config = dict(
    num_hidden_layers=8,
    hidden_size=192,
    n_experts=16,
    experts_per_token=1,
    d_expert=448,
    d_shared_expert=0,
    hidden_act='squared_relu',
    moe_layers=[1, 3, 5, 7],
    router_score='sigmoid',
    normalize_top_k=False,
    routed_scale=2.0,
    balance_loss=0.00533,
    balance_bias=False,
    init_std_router=0.0263,
    lr_router=0.000969,
    vocab_size=30161,
    norm='layernorm',
    norm_eps=1e-06,
    tie_word_embeddings=False,
    optimizer='muon_variant',
    learning_rate=0.00225,
    beta1=0.93,
    max_grad_norm=2.0,
    batch_tokens=65536,
    max_seq_len=1024,
    train_tokens=509300000,
    max_steps=7772,
    dataset='wikipedia_en',
)
Below are experts of layer 5 (counted from 0) of a mixture-of-experts language model. Rows are named router (the router's row for the expert), up (a neuron's input weights, with its number), down (a neuron's output weights, with its number) and show model dimensions 0-191. Each number is 500 + 50 x the weight over its row's rms, rounded and kept within 0 to 999. Numbers have three digits each.
After each expert's rows: "comes before" lists some tokens at least twice as common just after its tokens as in all text; "gets" lists some tokens that make up at least twice as much of what it gets as of all text. This comes from a sample of Wikipedia text that the model never trained on. Tokens count by the router's weight.

# expert 8
router:498569473440507479554465552429528430539551430547497528559571495454525492490524455476478549428459564498400515561509469458495529549540477471513488492512522530578408412509499504383478496500479501480491456465477494459477449496498547510444490529583497449521584472550479517505454520503497482394679390508558534576573509459562470538457487589551446538470658448521460482470556515478408402479483465486532487604542511419443528553503540482534427504462487529485508525450528471541493487471526601526473432435587483537646503500452462479438504489532652503494556503451477406524446488487446550427
up15:522592577447519494424594527442519518555544536513414468473417514516485497452534537546568484538488422495502485559480567560453554515463501615581616489472494523508447499568600467560518499510622587456494534503484462556474503516511426505532440525396504490579600487542467450419531509526469463513492379513552499457491453497483446404527504511512506478556525541512488453407520494455422512621527505545515529496476557536397453510521488495509531535366579462495548570533491487500517502454470468432508463420495529464572472536401569456356521565420532403464484522467472494421508555481454488452
down15:477432558611517496658494471513503512478431510531498495550431497523499524471555491479544568468423569562410476428492491481625564417529476457423435468524624525544400486457461491570499505512458444484485484505529499443491483553492555549465530438514457456485561478396520509450466461537477505514513590423431450514423450456420578526446467504463459515441529439536586502540436468434528415342452564449515527515544499512507457597505455500464502461459519475498359478477529447546447455569532490578530614506486509475530499538491465478500502577588543563450524463404500475457476553533478510531
up16:520496471501540512475544515496590491495481498457464499448476474582537585509424563477559523562463520447454611498476525443565468541562358491460536464561502491508524429435461446529457445492453508519479466555455425609577582449496511412512457519433504519507533551481467552540492540473468568435562507423503414509471527454520455418430506538473499469512568473536530518514585650450458484494439511578584468508478562510486527484507387545462424501507453523547530505482504511458521377447565500490577499499576615571601476517481486491462570581544563452472504505359488460496415478426483464577
down16:492497558445422433510494493481484386580575553492454410524414493425517425508508506517577545511542453496511445564423513472502489381448466583463538488490500375536422552483349445538492498422541509601468538488499504498459445431589481484448546511496479475548473493426566452534500453431547456540460495529569459520602508596456538475487512502489417450598500504579492474495533503589491581604529501529491549526492577487454496517543549504443519487489593468468515573535421551538466516524458453594484474520440475502599498541529495496524539623511548496453526473535432458410566437465514574494
comes before: " the", " a", " his", " her", " their", " an"
gets: " in", " of", " to", " for", " on", " by"

# expert 10
router:563578561427503564495527556353509451553515483544473526576564478399508557559527523459463492485432431489391506457454481402550527568550497522562523561435523544516479527512429539491510518480477453500475380430477488450441398511532559494479486530458498478573593513461451554451496518450527423422529501512435440544518529469537542537559477464538488482532508449557518453482551480505463375504559464466558441527556498394465543534424579514504478543519502460502518538528561502461481502404548577521456466493555521492546576445477526430506500503553675543483536558418479482532436574522384583459
up39:620519540607511491511512520546546414497496405580461446547448490529501508478446480440559487567530495445457456441452444478506481558458489498506500444532514530461439420493542451491596523470490532540538512457420496476551542481392473447500510485486477489540463489491559496519512439563524469394526469499579460522499517428691476551505480507507652479463506442589441479471462510459439532592479588539502493549470480544494457521561468558422396550503530492513549500524611500467511543466542545553490492590505588510421432557377578421531493504464471460452450581468433504492546500519522551390
down39:448473474480521495533487484568534479532500504384513456535514480477475529487533437462465597470520497462583514480465510526538527535454476497498496418470452452488446552534508639512427500494549422566506654561530504516479486479599552524540439582514557456500565474480558458585515517488566479685510527523532447452495514552482528410447479592571505532519519493481479587533364529601479490554516495514473541425537416502425532521519496538503512501529375469534425501515454524497511446495447440489456452536497510552609383466474519515513450441617490430482542510582517518565499590563534569508
up40:529529526579583520492450498498578502542483501418517666487573508463491515509501485517486587445503446532540444549503595429502462455519527450497456474496428508480470526480539521524392493449482333593471406491557515448414395358466425534496515510502414511583498473522542583491374538497494416470519510484535462510610468556490558524480476497516382451498469587569617546518506561480455504509527479515537465421509589495535498507545498524495581513509476549574510485522531562517485500519489481485492501493490379442446524439534476386571475482450525532599534486494568470467498506490532497466
down40:515502516473520448507528539548514516455473423518475422504511604522472500537479490533412519625451545489515522528516500514530534561460518589488425408502521468595495509449508617458514439566397503476528477455499542506549533485422605538366486540453535623478436499486515473484583543493475560550519433452506492397516529397403445495515485443552481508473574502518399406455523509504541528437528494535474551570424480478498414422502532554527504430374490511442542512512506554475514361468585448402494518411535529516526494593464526415463491495530498455486446468400493511476517474473502430531
comes before: " ", " —", " \"", " +", " −", " L"
gets: " |", ";", "|", ");", " —;", " /"

# expert 2
router:591560490497455452521525539492530451522471451476485504523501467493520524446542402424432557463440507501463557484526460484411536409576525495540456625451539548572423515509574493471527521564433511485413447433485449493419448536531498497429503454430403475510504479475444526395491590494559481426521485507461551493487564546576490452529456498587540537522523433491490518512494525458480456487484458458527426537533511462453598499453634482554515511428484549484471587495539419544459577401478581512443448517561556468625594435442569493531550555535658487437540520512451495505475536484411499466
up21:465518509555490504519392522554387435556519502554490508508467536383557556514555595509473501534399515541488528525441525472459473501501508533523490606462552417460483522522530525472526461482553501433493575497502547486541543497509457441448496531570487513471546594430470529466522428465514438456489470514559427523579568514518469491587509487596502536613470495398465579451544413490530511418532428452407398517524508509506506474478599583541476535450535505487408542508457505548468532673500596456445499514452426504492517536505512450558559564415482467488470478397467546522389424524525532427
down21:529586522460530532509465550506450524489526626494483501542463498461511539395507546512562534492521481505428480618489536512501459505508489518555484463566634503486491498411498514482502525502457507565555504575544540527535539548540515429431441474547492456508441470590534397587502559514552542501463482483423530475530508601497492502376444478440507479547430558501408505540484486436524443578499525474447453416494584487498419453450391445499407514492402448426498536562424502529543502493585577489642482468510466584416537479596546486411444415569438513484532514522519545457496394528504509499
up22:497491409472490418537499453435470477487538483473504478457439462493370533446507500474471509396501493504472543524602537471443522389514428599513443507474514506492573430455516472491584481471495492431491535523625529530489483547499567504570559466507492496502530446497407524565414494501571464514435482487506474514528556597496497466488463618527527571412570632475577532511499541457401506535367381474509470508458520420468540495530502565527450546415512511583543544487550468468528600451432522586490486529585559516601487470484552501441464550490503456512535519495519453469456491587488627486
down22:484536490493431524454454475516499487470574364446475486544504462445507515499370528514463554504581484483510495435492487564473526531552487404428478495519441479504495496515458614498422544465489480468546408515474576603494544466491499514500465526528560580518472484446535489457521523409454637449508427485503477667437545502515512476469540487444504537511513464578544447370467517608537430573543548451445488460582443486548435543471424519448517513608471507464501506486417426498537477528669509446459512476503528535526500546471598560503551572497524503531578405501440538520500508470568495507
comes before: "9", "4", "6", "5", "8", "7"
gets: " a", "201", "200", " his", "202", "199"

# expert 6
router:490594419425528493484468587435556548520574431516446574594569490451515503566495493499473504438413508562368539543472434470441488472544527516444548499501572563449430512592479501405605452489492449522425420503406479525442467497510499480496509531522505569543505554485542530536467531421538393501567493539501515555449592445497520521580540579520513556511577473497441526461556535479457464478489467474575419465517433464536498539481560493512439508481524508546507514566591545531510536409426470455491471472496534486613515469537460360413488434608588494495586439437433506495487542478506526438
up23:506607435498509509429514522436456409515353480534517460487483496525533453517506564496488481587494420469390462572511504435500479463524492417522571474499656546543481436549465463509437466505501451524494444478468431475507537492445575504500486509435516491445520489396409499517579550523556468471593613493545541455484449530399492485509508417487508470430485479575386519568489480473436502485579516490582493455471502488530469515404501503417552506492526476486485530385498581583519542547490544575619473508594490514559498550516520500460490644471530513576538588453501559510511582475510516467
down23:536548554499447509409482501568486605477501381509552369454455479436407537525512484489480490539494529512503499447493493471501539471465570578476502501528421416471603518506514480538470428481524440459509498395513483548492470499486540454441503509554472575501491574533534495593481415520405499593552442462444503542447498533527544477585512577479503492506392462601396496513533584567540380457551489538585525493476410530524456458509467452510426589573507506476535502484537502511406553422421546617549546481390524530579504480597477532493530526513534499513525489552532420479491564601530519493
up24:492649390514519509637475553504510509547498426478576427490521501562555464528535529514462516466480513443472474613565555472493557507508500460556450538485543537511495514413480531563535473503557435554473450473437547497458610551585520435517604491405499408490498615576573482503496504484484465514448516458515432491371498510487509546500472493463489418579519466535500504441523513400463509503559551347493389456500361598463462431429600498466491504503446474492460525550477491488465543480525564492468437504485492499510475450517391509496499570470486517516567539496472453513524596519564518518
down24:555575555524440473482478447482414482417492529531470467427576540552526505552501493446489536433515485486440454453472510463483449654561472482425494539472588434581683536563589501480463500511513535434473437451493467539587478508540450565520581485424509337496496522529500444459550444515477505504524520484456432589503382392513521464513494589588469563505449616475453500397496569498555490477547475575482497504507569535569520591565532431492514535476532499513495453453541427518498489511512516495556494430454423483562549495514530501459554509466495515491538404484522415442485498515552466498
comes before: " to", " by", " in", " was", " is", " as"
gets: ")", "\"", " it", " he", " which", " It"

# expert 4
router:446561507373429557518472558416483422559522495539526489526478510490500515566452517469538523496460532566384573506596452418442500522571548482523567544422550600469500517521553507484503536504474453524384436528510458535403563493626554436410528523409536457479580505471475547488540582494524441485592443505505444567529486501513538551514544523466429524460547508446442533430568439500459483524610484440550440462523503471430564465461526487487496460555512496474499501517552400504459649474506675519528412483556553474539520489434511503523505493471583501407507501492474482519466470533558530473
up18:576473591445440550544427511554453500481482465559516452510463476445487487421448580462428452536536465619459515510420469498405566474611586475473513554492492565506423517441418495451476489407526354497514497485540505450504552632520502520466437546468502489505604574449430515543510592417508433531518555439605521524438482506534509512403506495518538566478547506488440428444412576501477530465543510551486467505536511527551368569496491508527485513512461390586570540556605495498450463521454529499533419565506506517511457462547511497582441467532547455493540520473523506448499517484446543567
down18:459523487463493480446552531435578521458475449394478507530483516560548501493514419521489478407513464510599542443519550414549439493484477631506442447484428495497448436497451584414512513499543499429466567495459521485502463510510395494451464456433390510514526522538400505454589578496494511538457451464503442478484498513508395542510401464489580507528479606535412470549549571615545486479559542473614497551488515492570521532521661501492553508515586541477513481431553519538500434581525535558455400492529481498470481540475514477529542495532543529535597365520443542535427518489455476533
up19:464570521491492445371567502494472663445421510479566560528446506514526485530518507522438528460401510513439474546557445546596450544490337501462443510617499486462558407494493551477635528391401514556489421454578479503534501481539504499522551543521518515483464499509504536463492561539489502509552609528531532471557414429493527500434497554514527501546477529456503387534513509447506442477532553468486452472439578446501589599496457575518466462478501433511583546479440435469452614450434510521445493522575496498460451508483563515471610475495523512425508488508503516441471548538458489493
down19:383494494406472492498517478562515526571570411492533412529479508458528534394503439477548446599584521476601528468507484537506551497444484550586434414527477551437502451496516566452471484450474537523525577530502512420502454471504599502458501488497447470479586489525486578509482445618606568530449430372504424501495467538546474510397476479467513472492558503440619524485561529550471477541506547475409503414453469484475507456505498509492505506544434543536504385463557431494497562518596442447507492433545554496461485549471501502422566476518549588535611610503553530517500447564474509438
comes before: " |", " |\n", " of", " a", " well", " also"
gets: " as", "%", " –", " In", " —", "In"

# expert 11
router:520523549501470539574540565410520528531521408502503452603475501404459525581537464502541492509437439463476594537530477505465490452541552534459521559499482566564440422504508573417537458487420543467450450401448464484439472498538508448443519439520470487541582501525475535435514545471476416392586470523493507544495492507523503495487448550538458525426571463540536452515532526471500399560491419463578460482568502444403513565406483503498496541535529520500517518498513441506543589444548608603489465541573530470583545432426466398411519530555634509491567523545507442577470553551499612484
up18:540578557373443361640458459441526549522482519383470460502512487531494491503541507479540551506492499517530522514505502450534564492532512564511560523517565635489398567525422523511599554448505563484518438424517494492403493427456497576532548449520444478518558515456535479466420509505466510493544537528535558462583360541524521522471496408520502474429600480440534431462508485506474474532567552495554493612448500420452485556430516512544497558518511504518587536503500411412501495405516515511474538536480504501480510616439454488439441490499555491456507431487455375521507515459581545492
down18:555471491480538541472464507545488489522431520439606526512508537465534493500490427581642516523392445470497454550464535528470361579540533474466555533516305450485441520444571440523513438430457509467460507507472510531465415514537495541495513482508548516521535545515567570432567430544494533519469413524520543533464555540518445503632568457416495582539544555483485450464522491447577410545495470434492527516541498469424532485473500506468499393518567495504400495485547497447489403469380484457550579461495486540498514452482508498513459670536515474501526457552498488502446539487494500403
up19:415493504472523488492621513486554557452562424450495624531521534391566480531482465487643494508413551502461494460427490462476419500563534431536470542522534497564507501464520500439539384462434545415574523501481519469562525537470554466459532547473406415463489525506503381619491416547557494477464432588552497500504517460425538578538528438521455543460481552531473478502453540491555383420447490532519548499478424509472571523502458568614458538514430542435478516442494471493517482494553500563503508492453443488492526618501488481464570580515571538443568478475492464592448484563467556482
down19:598536532504512504490472508512558517556506532519556296505524466571461520481538478484552468460497492518421512564518481517568493472476388559495505488494393447497491564487481485501441579526511360614522502449496455479451523470523521438507494483546580554630494473440488533448467553452515521498511546412508541453533520548531454522423498511512564520401513499557544417522635439486403524588467508561534470531550477429534426474425618499451492549457429504511551509494504604430524510630486531455500465542422493471497468499526488536488552420427466446511399521488434503422505485485476484510
comes before: " and", " the", " which", " he", " but", " a"
gets: ",", " and", "),", " or", " of", " &"